{"d_shared_expert": 128, "hidden_act": "swiglu", "n_empty_slots": 16, "balance_bias": true, "num_key_value_heads": 1, "norm": "rmsnorm", "attn_scale": 0.177, "init_std_qkv": 0.0579, "init_std_o": 0.0, "beta1": 0.95, "weight_decay": 0.11, "warmup_steps": 200, "doc_mask": true, "dataset": "wikipedia_en"}
Below are experts of layer 6 (counted from 0) of a mixture-of-experts language model. Rows are named router (the router's row for the expert), gate (a neuron's input weights, with its number), up (a neuron's input weights, with its number) and show model dimensions 96-127. Each number is 500 + 50 x the weight over its row's rms, rounded and kept within 0 to 999. Numbers have three digits each.
Before each expert's rows: "mostly gets" lists some tokens that are sent to it at least half of the time. This comes from a sample of Wikipedia text that the model never trained on.

# expert 28
mostly gets: " north", " south", " west", " east", " area", " areas"
router:465585531521514512459506455503476481518435491453502571512505523566456525475531490551527504390461
gate0:496468453568490494538451465602480487448440516498482556446504506558540447458536446550544535503542
up0:496532468507480510451534483413521471468450521581446523524503534431455564386473429499455464547520
gate1:369594479481503506609440438477486499567562491480531519472563509451564502433547549617476523512466
up1:380511485465456382566437429468539501507478452455589554597576580448499570484581531504566493486468
gate2:471500536527519471464449479479448449533439519387436468432525427484431485554459558501507506403534
up2:491550464398495470551476559541594503504535439543521435466479614438414554480536460433518496467514
gate3:442591466439577621457586477505489478553417434498544536487475472542462633450503553527515533445504
up3:516472499494562428474592478457542438493399430529496551444475495493437625529527598468460479455457
gate4:498514541581482540482547523538468481487503536457422400599522407599405444515433404599473557496502
up4:466450527475488569520514542601534402538623520433441495444568473518457485653514422468415541615517
gate5:485405504482444556537429524572523494466515469522456533549425405448498409505461588492526530533435
up5:557469478465499468562497499512401448492525585519492521465513503401435433623544508458464458515498
gate6:490519444546419437617510472501426525472512507526461606602573569555462517546530511570533486521476
up6:419542541480500611489516613475513453465480564572473600499548449529501551485485539648463506517490
gate7:420420484529420500490465470543538503507563539532505527471582496518447444484489487476424531486385
up7:562511507452518463472513494464455525538376592428521564505475486518568539466481542459464515484493
gate8:458517683504488497465477529565596539530543468613498497529505490575478539492443503450489570484520
up8:408570534470437526573497538533631526510556455510507514475567509516495500481419479392432530450436
gate9:486544455466543503439458471479581463517419531391563624532526568468544411537571495414480436566518
up9:530520418520488510408534522437518615498375497451578467431468464556510502469454481533522474537534

# expert 9
mostly gets: " ", "| ", ", ", " in ", " on ", " January "
router:305523525487545591454488444442553562597500497518527562487443518517461485391537536482534511548478
gate0:538503528536542527482532512440498563477491456534499569401508454513435421391601483516552494472532
up0:471524545395529503533488580504520518512579589556574461445401496470453531534586549583515504553500
gate1:468575560576484519447520502419419515458388552507509515612484433466474490499592516527452433423499
up1:545388466514462569423346531500553527548487396448468526434446543516494563570356562489508500479530
gate2:417565518488538456393529453604542475575487479520427473484505473439533530486498503411539525476406
up2:459438523482351569495516539394529516452527493479527528594459505524539475511433419528557598516524
gate3:492446483533611461506411485588499480533392550417558466500533495608495499489521517511511468493579
up3:531463573507558449515519519450395472497464569473539512524556437522549482526504454573529511492508
gate4:521540506538477528509504494469544508474490440401526482505497435538412502455400483487482456518556
up4:537529540502454555451584461492566547472380500549570439548460429571412434430436451469506424540460
gate5:455434495463480502393540536558562507512476459536546407557500478483530483522610431510494551518415
up5:478454519468570492532446537544453537521548492446495515508579465552404459469437525424484534501410
gate6:449456548488574405448479503501452598484436532560459452454401565483501472560509524472539610436455
up6:393412548553511473609460449462504504463483417529488522471433523564531515454514531468536552540476
gate7:446409551465582505525522551469400442539509474545492514556551486430371555523527441540507491426538
up7:530449533560519541466347575520480586501488521460434442511460624527507545490561511489503526494538
gate8:478626546429532510550446475394471510433554402495425516491490610426558505486515608525535527548515
up8:511455435477529543451543551490559529601469429556521505605580507531460476474474458433544529504525
gate9:572518537516483444570646548555469504532478466561586558576458483496347465553568496555435449469476
up9:485562563524505550510587539560475424489403523459525548558487477509397473504511509489515510659462

# expert 31
mostly gets: " song", " film", " director", " music", " politician", " coach"
router:398594551492517510405518527487531459576412459443559582451526514542442515462551466544507618558535
gate0:538476480541503521393532563469482505484470492426488511488457513533490544399415492486416510618426
up0:516476475470516514511504500481469560419558468412496458611559488475553600493564559523471485523469
gate1:484479517447469515475460566370564424445504524419453499347438494513464548472533453602473428566504
up1:502421501550525403418469514585459613520465449509387463565479447490511490506477459498420523417490
gate2:557528520614540498494485429494527468401467576503534616412580450509483473424443481479422476470574
up2:484516517502572484554437498497479524422449510466571559517529510552547508457491447497485460424448
gate3:489511544433491478427539481537431459538442423460446567439550454513513509509554525513555555545479
up3:535442459508487497530490435565590417505538509587449573588495464536390540543523430541483507427536
gate4:541477601432474503481584518592511527542485495476490565465464492481532409506525504491421522504448
up4:503455462498523475523404583448452467397593472494350473546519519455491545421524545433549468492529
gate5:504419513465553514559409414592499462436512454500418507482528430496395459564517454467501621530507
up5:544503466506485464518530472421454480424470477447446557488513428544510521551490442546513514578554
gate6:482494569515451534517532539508515570447530510517573565439496459449434445535439482523604515550492
up6:481497510511537446539559560464484458574545549458487459486441527454574429496465509530427506524498
gate7:484526510517479492465540508591471485522479483431492464588487501551482493502468459533433427510423
up7:443464451543539478542486517512486478578434522534482554605518573522403422395514514425409496566516
gate8:508448480466514541422526557475514445571473473526464567482525515518573461477499420492530535483582
up8:480484504586494547498577492544471415471471481522482537426452496475525465527564499576601518575427
gate9:446509535562502621471531352521513483477467464485430498534527423590471556498474567394517541459542
up9:519471453540498505524456564454492499474474484462497503553459387476480538475565462566466471457499

# expert 24
mostly gets: " O'", " Moham", "a K", " Mc", "i K", "a S"
router:484475548542480514480539506532522492561478513437592549521517501492465521527543544514531514539489
gate0:555478475516486471520556494537557530556468570408604468508560497514487456523485601546499476479515
up0:546543488503468477551512477387474428417514452448441457442529463487528533494467534489480480534551
gate1:547483409556488471447457478518476446492508519512501508501565536497534481448501419548589485620475
up1:514420529509415451505508401475411463494486391583539491474490520506537479480585453475500471454498
gate2:576549575588466501471528489518526451482444484545429560496470485512485568569552467588530580530474
up2:568511495495560499534557524502450532538427583469506495455434575357489461498556422367439511493517
gate3:511477575586474587508425534489493510550413512456451586532436488418452442500630482543495458527403
up3:419492499501514474474453489573521492563498515458479553473556463602484532422517584411488532569405
gate4:442548549493550509524447489476480454506499467520609479488514485507513578480580440515512565558403
up4:565487473466541513475573493478479489527513460518430489496529568573449580607443560439433402493465
gate5:475428449503541434507463514569498492507496545547503619489505473512403483477474554522630430419575
up5:495440457523592503568504514516576517465482557506518520502570540481502468541528577478555399467534
gate6:466579517584454554543484475545557403487566486465513501597526540532445567557508442531546543625476
up6:470414377499485434428454527476504565607527407482488545502501450472455460538508478469481496484501
gate7:539539539487456503482558496413476562531503508545459539596633549428479526533513505562490470524564
up7:593542521494461509437555511525551470550512553518492620573559457508441600426522581480513534500555
gate8:538559555490524556460490510460459477516540559529543438454457443532520465529547560450553578433421
up8:477524386504502513480520488512413505457422539551512566545539500457475465504447517507580465567574
gate9:434559478473476597499417452543527548461391572505474643515434442474423468512538482414591502429476
up9:463516537550509482542521591534501519572427513570605551350518537490514453499455474503551464483436

# expert 13
mostly gets: ".", "s.", ").", "\".", "\",", "es."
router:500556596502494577460514503502618547545503477496519505566545567501468499576614513506576562534469
gate0:509560559469489519430522460517475584447454512441500439525521424590446517475472451488391493595503
up0:473530511464482501486424501454504548492507576496454546511567552542530483444487521482455442493561
gate1:535530486506523420463538505501419461511496462479515480445407451496495537515469546573497475529432
up1:519419537451470482501542427523432435506479393499596485530633491436419425474552468465499562449451
gate2:549500404558438521501427437543580540476533497474426534486543463514475547525520492516544535512552
up2:548491427474475476576452487469553637512546453415439529596523467504514578500483539532513618542438
gate3:469554474530530464531506514485577452587476678436450427455536520472463475496417616568543641434475
up3:504478539362501499511491495552481566469494415480481544527442503520551455544654419481444431487523
gate4:498544612448616453489483490431534508585457479516474517480513521424494547488577499535430454546420
up4:458563542465582433491476524441528418546496454601497550514546463412521553455565444495400453540353
gate5:545426476490573511510524569410476504516448503513493533521520460525473496408427433473543511522487
up5:590464611499481506510487563476484513489468507543526503506523574474487500407482521497525521466474
gate6:514505461501455532598516553570578561516439453475499482459427430518422410603431488489503496517507
up6:526537534562472494503452612483541542559502432502521482475475469549331446581458456494596507505417
gate7:525460517484479506512518489535529568465420464455479549558492549485562480556521574521530503556529
up7:471556436547511452580404403514539517459550548499489462481467370498441441494393489477492489413516
gate8:442474525386450545479572524447490489472421554476567596472591533474471510497602478450491552502470
up8:491503480604565505541408435431564524559530468425477420518478561555536568497359512516583426547575
gate9:488460543429472515528480541443563416491616441546400479512457450534485511428495473496521579471552
up9:466497537493458561528481532511480450540542520512424447539559524536464494485436562511458603485554

# expert 22
mostly gets: "\n", "\n\n", " | Succeeded by", " others.", "ans.", "ors."
router:500461536494419493516492522470522484559336485380550540532531483490441516491527532556526539516492
gate0:531547533409442570574517474525497519533517533397505484466553475519524446532433431501461571647481
up0:568471522491476415409501456377552451450546529566525487511543562464573572456455504475478436468430
gate1:511473486494513428548500472492516491545525455528474513558480462368497470541537427552531481580539
up1:565585503476454369535527446582500454579410403457466491460505452444514505556546495505496393491462
gate2:473499507514524453540478522536512468449398440477502435483451577539459494453491459457556517542519
up2:494483528457562464525535568540550456512579538504434462570537525451541462500560562471472524565494
gate3:496554544458498469475479498481440578462432589516534451468616490570499472509472500383369512502455
up3:542437450528498522543531531564467433507563462521468551497377551438491570515505492571541410494541
gate4:439467490501492524443467562503396600582454533466532429459542449492493518546557535569492509460444
up4:498518538500533468578503483501521395421535462470514568551408529475527526448431480466540453485503
gate5:432504459508571486425487540489513521460491502544535470480499451463512587544526570524446553442495
up5:451489478503531515426516509450523480442486541607555540456479447407473513485611465606446523504416
gate6:533498497520444539503459569546408504515568372467401525462551536565537504494535477385475481474489
up6:488581482496518451404627469412547500473636517422462497489520514501557514461484477449423515432439
gate7:506482448445468480514570463574608547442436556475456468533500561490501578565495506481504521518522
up7:525578525547545443442399451425454501524583490557523507471508417487521442470506482534492485515474
gate8:494471500458482453528479582505514429539408532495551447526424490501557499468515512397473527487448
up8:481439433468463482537478524491480465570363515507421462451433583552531575486580483528505565538462
gate9:444490527458487437574538432518450436452426529492467536485506562443477597484509522477463479473446
up9:481475533481496588514500426518491413521465433539493678541507500473535449554556510481541615477444

# expert 11
mostly gets: "o", "ro", "ra", "a", " de", "i"
router:473470584482414484502533488409638514522439427391539575530472511477423471436492511556556543464418
gate0:462584570502480432494548545484520518469476556461544389586556475475495554493463523507491489513420
up0:505491550443480430576417526527590556465538430486493539407513478565555428508544491456429558466423
gate1:457465558610411555542514452512470502454502459421452541513571572554477528473499515440493529454493
up1:469552462531437582479530529612541483485452559502459497505543586513518466495327531469443503567568
gate2:517474467549496426555496607459478498537473376473464495562457397447559503531555519423432521439459
up2:474622499477481481507492468395510509488485529447518495405347527515420474571531587496468463487499
gate3:445477550470387478534471495456454521535489449487533450435466437557526543572579560509543462461484
up3:543481565505395593508485493481590449418518484504446449493514471591513386434564420514500490457521
gate4:429424513644445502439494522554477597480475441468451577516527478547451432392518521445604517514453
up4:468498542461536588542424485534476543465505523512575401431473457516536498518531366543470502498588
gate5:426448547575488494519574545557532517497426415488489509548593477545559538434547507503533493470462
up5:629536483476463534473530443428478448556553505611471506540389538462450598537581563482445535506514
gate6:577516499488484608409575542507518453525535467511452502496520462498417481499452456488512502437505
up6:462524512509482517457484484537446473490459503529509476504532557468444643562457480552523367445501
gate7:438506446426484433471505557437455485557508569484516514517435517427592541460532474499503551476379
up7:399584478548546487466554485499488491480484475533555436482530560435499524507436504516502515552549
gate8:460540423498516550471531391401510471493402450482477447537511511549489499456510489577543479595503
up8:456437502478455493465455388452506454595463382529531440558464582546548525434534502491524546526506
gate9:528558502491514480447531400440543502461523411510489559503513528419492483378469452500507567453512
up9:503555575426508518526475474500518422453522466521489551533454509532518445569532537518498593522504

# expert 8
mostly gets: "′", "°", "°N ", "% | ", "″N ", "q mi ("
router:442599593530455567462505477397503536507486408489529501581458517534533507495613489621529500471602
gate0:563499503500475437515470573491507547431493480497560552501425629463457526452484439615580523472516
up0:531536502441543610467461538512566507532503429527383446541434546497500446521356533455478475480495
gate1:427560501554459423485482479501535527461601434452465612486419568489482502419601498586531591428520
up1:468487577498467435450517475471533495532584413391527441387544443595526482443467461527542549456532
gate2:521504546523461491492508521538480467578445496500480534510522479589455516568476532578480427492497
up2:456530496501612457525568462489472585378486489495477474487468607489553569466503539482457545421494
gate3:435529562482502542472499545476470564429497529453566515564544508372467440415567453551553503501619
up3:483543596469503462452535543520407443413518532558445473509574471431472489477570591546558525505651
gate4:580552472531473537453517585506496440463560526470467505544481490513489545555505542487511586438551
up4:469477566540476454514517517603481523430537457516512556484556396527561487498494585459508515467492
gate5:500560614608599533464465533437549507539422482461474465535498474501462384500523526551424545548515
up5:474483479397464442464509414555540493492571537539527466510512484473546552446498494578625524438472
gate6:500504547524456466467517566467468530482542462453543509533439494481543516551514434550464478562520
up6:485475551548502481495487503587461504549480493494411523456482639500546527550482439525484429475530
gate7:560531416507472595484481504451474504469496454436559526466545514443558529459550449452434517511505
up7:521482507475559410548482465502415627438619501572477412458517548502487416479517545454494479363529
gate8:514551556539606535539484598469456625488500476471503477573531549482527371531534512515597451438552
up8:437345498466492523452490490535471423566457506473424477499452447463448530459409457513489481527464
gate9:470588572487483625465475530484580510470478530542482472518479463484474480573550502463626413488483
up9:468449454514540396579527501462452508487522467571490572447451435552488601504528523487484480481511

# expert 16
mostly gets: "–", "-", "°N ", " / (", "- ", " - "
router:431477520542511500481549470407549559550484479507520445505513486517438512471617432581506553456510
gate0:544482449584504433458504577507568589450483452508503464553543471513601503585464490539429496524464
up0:475501586463472496492442472521468460418468453481434595450385451445546480413544601535617514382563
gate1:488602423535613576596463542455508549517450516456514422513488475483517573492529465556463480486465
up1:496521556574398414389511497611483435552492526550534524506464524462565490403455538439471533582548
gate2:443487454475446495526497485484558567566424491494483564461599543561463549474509485515577460480468
up2:407564481475500556460545613519583518532487492565560552565526484536520545447441575439524527500530
gate3:468451494524488459393505461513537489533485538506518484473557383436501458555603483406469609401451
up3:525571457543512471455487490612478518512424518479549465543576465364467561575462463556434505442376
gate4:517433521461505443564521451431411493553536468528481479566481447520475476487430479412505452462452
up4:470524468508432525430456518475575518420499432473477589469577536556541472474591531502489486493469
gate5:398440441477497515532538507456549399483457456502523433483514408435503544427522468451552552628557
up5:414468536515456463524486563455560438461464495520490572457529455422577544455532544402514477604474
gate6:472533433517500537510525460638541435483480454493499448477551413461595455519462511462463488465448
up6:495472526480579510447507502438516511474587514402492603460470491516495524470501417495524458448564
gate7:414540537587515437433379556439527513537531546488509438489529572521499499518649475505473544459507
up7:471533483529500450552399440493512451553532551497537491533492566486560600491507430521468509415545
gate8:486492575471575547504565523447576567632469478472470487447530472537555535485562466513444540472577
up8:475499589474489587484571517422522521559441462477500505451543566532533522496501488479458539419526
gate9:464489489457539486579456446530510598505520492552485504416441480497496437609471456454468500528451
up9:456388479540549461542484527573535596497460386579457466562440638490499494618531406450522473506489

# expert 29
mostly gets: " perform", " add", " allow", " follow", " find", " develop"
router:432482582493435561415483513419491490573461466503481577558478445532502461524591487541538551501490
gate0:556472529516525434524458571453516477496473468590559501484435514453457428523502554513505432579449
up0:440441454519473405488452489532507472469465463583454519531522524578491482564457555375507558497429
gate1:517543493525463476434618525454444441553478528522491566588490500484534429524507558557557435458476
up1:579446487372532454527590482492550496511467477548575501589535539538459440448457534509512384505560
gate2:522557488523539545463429487462465389403427441538435536481504460506540445392524431488524493507436
up2:504531529444505545512412516476497490466553538514475489612513466458656452433478451555501484600453
gate3:480498554480440585463513518536544550573564472497488523514465440547573470505531514637471517438441
up3:567511474585456474552585444497483474485502509415526532546421411534622517529555510507475526469454
gate4:462438549512520488393482461437454567431494489441515562429437501563617440529562491516542544444479
up4:506443507423561503507502506539508552499412496509536458577601577454492525574432598468513470486516
gate5:462528477535474442495575530456473512473427577517494396563448465499564497459474503488543611511468
up5:427597577447479479532488464490537462484464530428539493521537531519472534535505488500534373439513
gate6:489533537517469426491468553465488560526572401555491514520452444482516540589539561541545473544590
up6:440461517437533589457581497430581515489472553456446541367514527539560471485389398494516599580468
gate7:521498551552570494464504557441523461456505452505457510602421479505619498510598434572458551517628
up7:495402523456364523513541459596512457430496480573506484487536552456438466480422460466491491595520
gate8:512516573516439482532488427468543396502482340508451480529462452480530503540454519519545500458481
up8:465514580539483540461563537527462515484568561388624547456484494456443501576516462532515416445441
gate9:480540537463402507445430553458496475390482492446628502495465464515578505520534511502564487468573
up9:481499351576467473568494408493542532500410471520549510498546578428426525584475486503497488539356

# expert 7
mostly gets: " Cal", " Atl", " in L", " in N", " Jer", " San"
router:492519579510447465427537449415548403567439462454591447487508513514508539508532466505460599477498
gate0:504503512465501466483494561458502445579460474526518430436594519638557519476537538442477476540416
up0:521543422442451457523535478472458471471483454547482447372518506468609480504570399517594502480471
gate1:451490556530598502475472482465520504514571465595446421424461515533478475444475448436478514617486
up1:488445513475394498495384414533507533554457519497521523502444469498500595512546541434502416497491
gate2:538475523468475421472539398505506469510426586551580416578510480466485462525507466526556486527472
up2:475564476591518431494514536511491529465549460476494492563486604535514464478574483496568437460455
gate3:482518503399548495525498424471492489507418497458481486516520509409590536425507561549488535439547
up3:505499479592530555445532529516513476551523515608508497459493547534475495528543537498510524615591
gate4:411538497512468467480464483563458428526578552534431517476524465537546546458500459486516616502586
up4:440515513500440476563539588514449478452525523519463515435575480451536508488594511510570517547461
gate5:525604463538472529493487428457473530467474493450442551514408566493589507537541412581422495521483
up5:478451482510563536493393535514450458547565486519466536600436541484480466433533435452505473428487
gate6:547537538434454527485587428446516491512443472530479409461468441570473545475429516440479519490505
up6:543396554544439516483408476535487555453473486434476421479524527477501461487560453477465436531488
gate7:638445420429551484541494453425482465499518523576419458536516447531502533419568494456516539419537
up7:515532543607445571531552571517526516452587481563527491479365538494448476441531524477528470611533
gate8:500457537591474543466515529633490572516429454537572618453502429551425411398578499503566566523447
up8:487481479531533548518446430457418481542479417509518544524478495563475506469480485486428542449523
gate9:499596530451521562500483490502454531505523513529506507548500472531431498460438516439526606506396
up9:488549420625479426539453535523527565471457497539527500488444519485466538490531475514471438587409

# expert 15
mostly gets: " wood", " lay", " mon", " sit", " ant", " bird"
router:517504549571393503460434416498525522569403470476607527511485527449415470587533449574513501471460
gate0:581448512493458447444454496497557467482451490455458517470537530535550476510469491551550432452477
up0:523519555597528484498482549516445555464473576492598549513460502467517421508519516518487595534531
gate1:417477523542522541500542483517557490445458584470547551559411421491504378577529392559515521527503
up1:421449467561480542481528560523541487475509500535484446526405417464551390508450440580464569544456
gate2:516477424530476524495545462575536509374459542506450512505447551487434488478454402472502507568531
up2:531469563469482501525460547510578490475520510536469554480494585538528508482446508499505468500495
gate3:531455468500463538570421444565605503526473484519532354479589510521507462625550569562494516473420
up3:486512456574550490538453519587580565467589543464468487482570498535462493573554550490481456557499
gate4:538563528547573410508510475472544495482389541494609489550494473501399520526564447596442558512531
up4:533463476472563543492493455524497530565518479466459516591507385561469524425543443387506450486592
gate5:418482530476485507479508429570491512440518539418438584549545535477502517459508455533488505479546
up5:518468552470564433431422549511491526522576481422520528528479529451460507508553529437499444442581
gate6:536436479447427508481450467427496451508535436523482588570447563451390487545552469503590533431514
up6:472477521555476474430426401544537486466492486574502516497496543523460462505564504520540565520438
gate7:540458617547444516515524488515497460575486492503518523519497456443427461576470436575526463485484
up7:438594491465514488505519546492446427423465471512489565539509580422517544475503572498568439580456
gate8:507436579562491486494436457515528501566351528517574547550516542542479460468531539574517491295521
up8:472589508533475522468474502486471547532473538533496437542540430487516524455452516493519422478520
gate9:503507411547568524489542493529507474493479466499570457555446476415449507537493497577425542561518
up9:442519439536454433460550482579491496500475531475563508545413547428468543422507509492405395510471

# expert 25
mostly gets: " adv", " prov", " surv", " exper", " neg", " applic"
router:424541560490471449485482457481513522533453517479511580537491538508499457500577445557499501505477
gate0:442504594536487466534486467470465542620420539527402463501571453494480514488502539547460453494569
up0:462454514619445428548546545496523464535487509448549470556538479495613431533442458464478477563593
gate1:464494561542571479471455445496470497439427483372536437536535491529529507447530479515570508515482
up1:476453513496472386418543425515517510477411585458555433459559569498477452517522469586513376472415
gate2:505527478519411494508487505484429512519503584473479526531572516476614433586592531508463493510596
up2:568467468572501474529457470504568391404514530477468467616412491603535575515500419448517399508468
gate3:459570514441563489476464528581473598517461559483405551487562530559554514444494498513478430418484
up3:455536529532544459531478522438515593488458445470392501502546595437441446443490441429503456513547
gate4:429562484462494405532488463465464456545510564404438481488493610531474434439532429558451539458444
up4:607457513542573659432552541558434460461462488575505536461540451479497554514452627556579481466480
gate5:401468537527492533496523447394528521580515563487535462396579479515483596519495512574468561519439
up5:565490394505457518457486430459523527519493444466460504495409331471474482530466432521475501561522
gate6:547559537466485399468536420479473463530386473448416520476484508549571441415506465382453500411482
up6:545543380428456442428415498520455495480478526429517380493460546501527511478584501475475430532518
gate7:546561528353458528533537435445515463400442514583477547542423429477516511536461500524498467420512
up7:367587435523595468557485558497425502522460414431480467492570539517554482498514498479483462567526
gate8:542493524429536440479482375399410462470510489502569575483450482594570446482541483474414511559475
up8:519421422593435544496582514532597489388540437492509455530570562471472562454493571443521464543481
gate9:530531627393435477443501511470453557493496482521469397536482538514504476479462454497539432481487
up9:525440449545571471518521507427482580536430521564456444554559455454474533483456450402526546504476

# expert 26
mostly gets: " two", " three", " one", " first", " second", " four"
router:337554527553463538467486425465514526477424416401533508438449525467511545505548545497506532548544
gate0:449592467546396481492443464551566520442418511472526507474523415518507457555571531539547506497535
up0:518518458492505499412449493498474461416482514464597481608473572478446408531590430464473426416523
gate1:418485528575505636445484495508521528454408562471501458362458523399567545489512550468533452472527
up1:548484543473461421543426544430519454564492463529593511528563458553484436468469484436538527522476
gate2:468467506527496483486431504483547496433453447432602583428560572506501558571524510529521515458510
up2:485453494480511616529566558564440534524476477530497500487470540575631591500505434499531496426557
gate3:488558427486541590530544420463533551515607466456499547432401455514508573570446535493576547453502
up3:440531416580519578534612508533379440496518425501431513510570544426429598441506531562480535492546
gate4:474460505452397449487469422517492414424444535434542566463529420528498523444431533517443590532510
up4:495544504517510479467463575464482596524422577473483492431462475443423567527492530524498508482521
gate5:413506490497506467522410444479442540432494485415537488502561447493634491543497533507406530476509
up5:568521486570421474470450555516485525520498527460482485547439543588513491464486433518484433502455
gate6:490477454503493512441460544539409564565524534446498535481470425483521503426542453503520394507501
up6:567534496567471367501507420489533467485473547517526502523500505518397511484452480523464575492489
gate7:441526552558492453512572415543452568503519560425492528490510454522400557457554555448547462672496
up7:498466495448485494455529494471522540501451565421557326487409445589457471483419536554470484509565
gate8:364452645427519502458532496475512518560418561480444484531478450454492540424482445516455449494524
up8:427411505373558436520533524423500482580385509552502480516553566482476534478528523548495500522534
gate9:532555476479534448547511539565553535567507472416467490439558483411547469483544404428538522462568
up9:472489491485560522344562480546575427502577457508495506471560508491602508553468513434395476458535

# expert 21
mostly gets: ", and", ", but", " as", " with", " from", ", with"
router:476484524531385473422489513507552495547428476505501561533469484508539558524513436605527573432520
gate0:597434413484501572533549373550459548474429389504432510545580452458539540526476506506498536469508
up0:490552487514495511496507477418562435578433485530548515511417526539514490503528547571514556518484
gate1:478441566483448467576514412534453548527487430576606576487471495506527428445546442530526572484421
up1:447485573457454458523447434512455520540388403488551564551511559470494368542493450546427563490478
gate2:496459579451464535484563500418574497393487419554619541522456569519527601494460482533510541485523
up2:498494487402532533458577434440487512521529472459578463581472524541462569472454490590473484443585
gate3:533525479499528568551479562439494492480592605446436410510447472461485487490496621551520519571559
up3:598467554415504548451515483512557477503574377487563641541472506474528483532484443494601512458456
gate4:448456447477586462489536450530600435549468601473518454582481464583537486570524548511516587414579
up4:472487465448479379488526511471576422556522565556447452554544504524558501489501507470494528438558
gate5:489548532502520484527473552569557471525463536507536606574495402511624461510553519477495543498389
up5:534582444500468502539513427473523495542591494480507439469513565486449372373446424496499435468477
gate6:630467470569509474560499502407503515442521451587415399490484500550469468496566471515467458436606
up6:476483463459493456385482538474486503467484594459499491466460468477507502485513466536558591630462
gate7:440502481463437493374449474591562516456612488497489533530503514510544458587475435474450545479508
up7:554523418518572555591571336564504514596515550540558471527562473537515485540477506458482452474571
gate8:474407464457445423392586451535549454543460540539474544546461537515525549441476464493467579469578
up8:459469486484480439445449499513593439511466407459558610513517502488512556501421458491457524517454
gate9:545465496607482542538481457458569529443508473553552458459487459540449572561449451594535561446509
up9:491631529512560469470598547563533449683576501531575478497489437438444515435488509500494378513473

# expert 19
mostly gets: " A", " I", " E", "I", "A", " U"
router:460538485529540494466524462519534491502479455406563512466558506475542526493563463538555589457492
gate0:518498411529631505566472549488570525461418492616525501547498503528459520431533428450561558432504
up0:539473444390483465502513436452485457482429520526525559384563466506560556439594418529588478493560
gate1:479407480576522508486457479516554482431481486550548510500467546629429527519462537437569465509629
up1:476535494454593545445487472466473518549477536501517466474555465550420555451416355468464497476538
gate2:498474460515423503439388432522518527524543493517475526562430444521554606506556501520506470443563
up2:566522534524537406441484523468535471511445470566522461451614569474531479526551518573464484480510
gate3:515518553444525434436537495513522587490462456507534470412525522401473461527514518491495424507467
up3:525532501567475550467496466494452501506586564447465528528423503609538518500506490533530547488498
gate4:444547465453508582493541469566571489493454514464443481540501529549577463419555444551490576483428
up4:522442444410415452463476461468474479452449569530522479470480433516493551439548504567492493474502
gate5:469502555531517472546474521517551522518499529501439491444488471446550447492414442551533498448560
up5:594413502420507575550551517513554494546534528475527488529496539441502452500581629557569446511423
gate6:556535557512506487422517462484607517578612520464497469468522509511448496496478466508500520379496
up6:520453502487493441423484532526541409475475617405389490478457553450510570489473489506549555491604
gate7:494490521498526504444459439519502482484529501485559513487478567523564443506497483564487563516566
up7:463588497471541519505510458498548594494511457504519554509501604486501419530452518442504423490512
gate8:440505484573479490504431477505459452448488530510467433494426519553567523520526493532528492529537
up8:350536557463516525546465470535471552488525512521433485560445561586439503517414439494527484601472
gate9:538538454544454546500477455504567526489462499554465516529418526486606566446534478553408483483446
up9:458491452445512512550477465486492542519566482420525556551517552519500565532429552536478556496523